Weights of a small mixture-of-experts language model, trained from scratch on English Wikipedia.
Size: 11 layers, 153M parameters.
Experts: 352 squared ReLU neurons an expert, 2 picks a token, a shared expert of 384 neurons.
Training: a variant of Adam for the experts, 1528M tokens.
Below are experts of layer 4 (counted from 0) of a mixture-of-experts language model. Rows are named router (the router's row for the expert) and show model dimensions 64-127. Each number is 128 + 32 x the weight over its row's rms, rounded and kept within 0 to 255.
Before each expert's rows: "comes before" lists some tokens at least twice as common just after its tokens as in all text. This comes from a sample of Wikipedia text that the model never trained on. Tokens count by the router's weight.

# expert 5
comes before: "-", "==", "===", "=", "The", "In"
router [ 84 150  79 155 145  77  89 156  60 158 156 128 103 118 111 172 152 184  96 138  95 154  93 169 118 131 160  91 170 152 188  75 130 111 139  68 140 115 163 159 160  88  75 111 147  86 123 135 155 129 152 128 183 122 144 115 106 141 128 108 138 205 124 114]

# expert 12
comes before: " ", " of", " Party", " Succeeded", " Preceded", " Democratic"
router [ 89 121  95 147 144  81 116 127 119 114 126 118 122 146 133 109 104 161  99 123 137 132 125 118 129 109 189 161 183 116 128  67  88 103 108 100 112 117 140 162 124 120  78 149 137  99 130 172 164 194 120 148 111 156 131 157 108 155 120 138 117 162 154 105]

# expert 19
comes before: " ", "20", "19", "18", " May", " January"
router [109 122 115  92 132  96 130 115  93 194 101 130 121 148 105 122 146 160  57 157 153 179 130 115 141 150 169 104 107 152 133 119 148  90 140 119 178 118 190 139 128 106  93 143  94  93 146 118 195 194 142 126 153 132 155 112 101 123 129 106  93 210 149  73]

# expert 28
comes before: "20", " ", "19", "11", "10", "08"
router [ 75 161  96 154 185 119  79  80  68 153 165 131 114 146 144 107 136 170  99 166 106 123 118 167  86 122 180  86 178 147 187  85 104 167 123 135 107 123 164 163 147  89  64 170 115 160 156 129 161 132 147 107 154 127 141 161 127 123  91  63 131 149 153  90]

# expert 13
comes before: " of", " in", ",", ".", " and", ".\n\n"
router [ 91 184  84 186 169  72 125 108  83 127 132 113  34 140 130 143 135 154  75 115 144 114 119 165 156 163 114 108 125 156 148 105 150 139 180 131 146 126 134 124 160 106  89 150  89 124 156 127 152 128 200 182 101 130 138 143 116 140 155  76 131 153 192 114]

# expert 14
comes before: "The", " the", "-", "==", " It", " a"
router [ 62 155 112 141 152  89 104 144 141 156 166 160  83 144 123 118 103 159 103 174 102 112 120 103  77 137 147 115 111 155 180  69 135 164 115 120 128 100 159 148 138  54  19 141  81 130  99 180 116 120 189 118 132 140 118 170 104 164 101  82 153 147  99  99]

# expert 1
comes before: "|", " ", " first", " United", " same", " Year"
router [139 123  84 124 178 108 161 112  75 146 163 131 147 143  96 142 132 164  79 144 131 121 105 141 123 111 112 130 148 163 156 112 126 179 141  81 134  86 121 112 129  70  83 118  88 120 109 139 181 156 133 130 144 108 157 184 109 138  87 126 121 170 166  89]

# expert 6
comes before: "19", "20", "18", "1", "2", "-"
router [ 84 156  82 114 111 125 127 146  84 167 135 145  97 166 123 157 124 182  90 138  95 131 126 129  94 122 117 108 133 110  91 132  94 104 126  86 137 105 132 130 137 105  68 164 134 104 152 131 175 147 162 121 152 128 155 182 120 170 119 125 142 127 153 145]

# expert 10
comes before: " |", "–", "|", "1", "0", " /"
router [ 78 140  48 129 164 112  91 116  91 160 155 128  81 128 126 123 162 152  62 176 141 170 104 164 116 108 170 119 113 187 117  91 119 117 148  64 147 140 141 141 112  93 111  86  92  84 102 105 196 153 173 116 130 170 112 152  76 116 100  97 106 157 148 108]

# expert 3
comes before: "19", "20", "age", "18", "aged", "born"
router [121 169 107 114 164 159 116  79 107 183 135 164  64 117  92 139 131 169  53 107 125 173 119 148 116 160 130 123 167 154 206  76 125 160 116 122  98 142 139 157 114 127  65 103  87 100 149 198 195 139 125 124 190 145 167 162 106 137 111 114 153 191 149 138]

# expert 15
comes before: "-", " •", ".", "|", "%", "="
router [103 162  90 120 144  85 162 103 121  96 129 145  88 173 102 115 153 189 106 115 127 140 106 106 143 113 102  86 129 146 163  93 149 129 124 137 114 107 120 171 102 105 139 125  85 135 148 129 129 140 115 112 138 143 143 149 122 183 111 110 127 174 153  84]

# expert 16
comes before: " |", " ", " |\n", "–", ")", "%"
router [107  98  83 114 167  71 129  80  65 152 171 148  90 152 145 148 126 199 113 162 126 116 116  94 121 154 132 104 113 174 145 141  81 132 100 139 135 123 166 167  84  86 109 145 113 101 176 144 187 191 124 157 130 118 126 155 173 163 139 164  89 173 160  61]

# expert 27
comes before: "-", "\n", ":", " Species", " Genus", "idae"
router [ 53 122 130 115 108 102 150 123 120  99 142 152 124 102  88 134 129 160  60 122 123 192 122  93 144  88 142 148 145 140 151 100 179 131 115 136 115 109 115 175  81 132  57  99  55 121 137 181 144 132 144 119 162 119  98 117 131 142  96 110 134 121 133 104]

# expert 4
comes before: " of", " to", " in", " that", " by", " for"
router [117 127  43 127 184  97 129 111 104 133 101 159  98 103  80  96 125 183  76 149 144  93 119 165 159 132 118 122 140 159 157 120 102 141 115 170 153 105 173 115 135 113  98 101 127 136 113 135 174 125 188 138 155 107 152 147 152 123 149 123 112 152 149  92]

# expert 20
comes before: " to", " of", " in", " for", " a", " by"
router [103 134  33 106 185 110 143 109  87 121 103 184  89 155  92 120 111 145 135 115 165 161 109 174 179  90 137 117  97 193 155 101 122 121 144 132 119 158 131 170 104  87 121  60 118 170 107 142 178 125 142 150 179  97 146 145 124 141 183  66 120 147 127 106]

# expert 30
comes before: " ", " and", " which", " who", " but", " a"
router [107 133  74 111 147 111 120 116  88 148 154 136  76 132 112 108 101 150  87 155 143 168 119 111  92 123 134 126 186 132 121 107 136 159 157 113 153 116 126 137 132  65  25 127 105 117 113 163 150 146 164 149 146 164 180 161  89 155 124 129 102 154 184  79]

# expert 31
comes before: " |", ":", "\n", " |\n", ";", " ·"
router [124 102 116 115 147 107 104  69  91 155 123 108 112  87 131 150 156 133  78 191 117 128  93 169 187  82  85 100 146 123 190 110 163 102 106 112 110 115 128 173 110 126 106 115 165 138 163 113 190 157 130 150 195 176 129 166 130 178  79 139 154 152 183 110]